{"num_hidden_layers": 9, "hidden_size": 256, "n_experts": 32, "experts_per_token": 2, "d_expert": 128, "d_shared_expert": 128, "hidden_act": "swiglu", "moe_layers": [1, 3, 5, 7], "router_score": "softmax", "normalize_top_k": true, "routed_scale": 1.0, "balance_loss": 0.015, "balance_bias": false, "n_groups": 4, "groups_per_token": 1, "init_std_router": 0.00663, "lr_router": 0.00075, "vocab_size": 31152, "norm": "rmsnorm", "norm_eps": 1e-06, "tie_word_embeddings": false, "optimizer": "adamw", "learning_rate": 0.00178, "beta1": 0.9, "beta2": 0.99, "batch_tokens": 65536, "max_seq_len": 1024, "train_tokens": 244100000, "max_steps": 3725, "dataset": "wikipedia_en"}
Below are experts of layer 5 (counted from 0) of a mixture-of-experts language model. Rows are named router (the router's row for the expert) and show model dimensions 128-191. Each number is 128 + 24 x the weight over its row's rms, rounded and kept within 0 to 255. Numbers have three digits each.
After each expert's rows: "raises" lists some tokens whose logits its average output raises strongly, later layers aside. This comes from a sample of Wikipedia text that the model never trained on.

# expert 29
router:172143137107102153114132122122115138170113119122107112137113098139131126139134176125153121114192148142151131144131098124167145154070125143109118146157167145136135132099161164138113133127128111
raises: " he", " it", " there", " they", " the", " a"

# expert 28
router:058114133147154120143122120132130095129144170136151150121101097081087132111073114135150126115148149096111153141125106097135100119105134080159098123138139151119146116151152121152110095110104169
raises: " 2", " 3", " 4", " 1", " N", " 6"

# expert 6
router:094087107151139120070182121077117149130147128146128192119098114125150139137145141125081107162129150133152102140155131155128138129128119164088117140114169130134165110111101113117097088161133166
raises: " the", " a", " other", " become"

# expert 22
router:155131121090145118134178106128126114132129172129129149112136139106127076141153131141111126126078123152134109126177121168173156124171107084076140106068132145126129109108138126091124182112103117
raises: ",", "-", " and", " (", " of", "/"

# expert 0
router:092165125124181128122111152169161134119106149092139115145115103124137099145112102102169173147130137097090115130142110128162088091143160111156104133155095137168087147121152139130161144121132113
raises: " and", " |", ",", "?"

# expert 8
router:176090122128142149133180115153130171123131140126112143144132106172133134121108130118140118106150120127149115092119138121128117113146111104107138109115128134138148124158129115127166161117163127
raises: ",", ".", " ("

# expert 24
router:157121153141133116166124099149186132124120125139127180162153138130176104101167126128158161100133108104096099173116138128159167114164130145140120120139072154140122152135096094127149153077060131
raises: ".", ",", "\n", "-", " and", " in"

# expert 19
router:060150148126143157133150123172126117130113105105140142112070105159145130106129125119141108116141124158103138136139118143087109142119127155134155108124151109093163141107140125082076130140104140
raises: "-", "c", "ad", "i", "an"

# expert 13
router:112139157110130146113122118089100123137194111122103109135144127104063160126104142143143120156109111132160137130066129082131117123138135121114128134106150136098137141129152141142158136164148128
raises: "\n", " In", " After", " However", " This", " He"

# expert 17
router:145160153137131112137142126136107146123129093150136129136169154119160148120133129143071109145138094106094137097131154129124153115108110129149115135176170101145113156123076143100152142111099108
raises: "'s", "-", ",", " (", " and", "ian"

# expert 10
router:084091085140103118117101121130140154144124156130119101128117138150064109098103141127159135100166158111130105168139125136111143138138157123122124083182158124112114150117130173122105119107154148
raises: " the", " a", " their", " its", " an", " his"

# expert 21
router:184149121139141126166136176118121137138146132132116118140082134160137148126120162124143142126127107130147140141116139119127128106102149157144132148148120140132130149162113138160199129125157127
raises: ",", " of", " to", " in", " and", " ("

# expert 3
router:144174099151101114140133115103168087152134146139088121122099139079155138128122148089202133100147121153119140127117145125099127109130100107169114125123075144123121121116121092135172143085109128
raises: " by", " in", ",", " at"

# expert 12
router:114175104097125149109063119119135105152100125147120092133154094145148162178115184127126153115147124159107128114128111169100106111143137109168107128161128139131148121096140163145118096131141110
raises: " and", " but", " or", " with", " first"

# expert 18
router:144094125136121162140097122107139098160131135135105127130146143105113122126107097109109149127182144132118132087109083112157102100168151144134144114118095173100154100143099076170129118083144129
raises: " to", "\n", " |", " a", " as"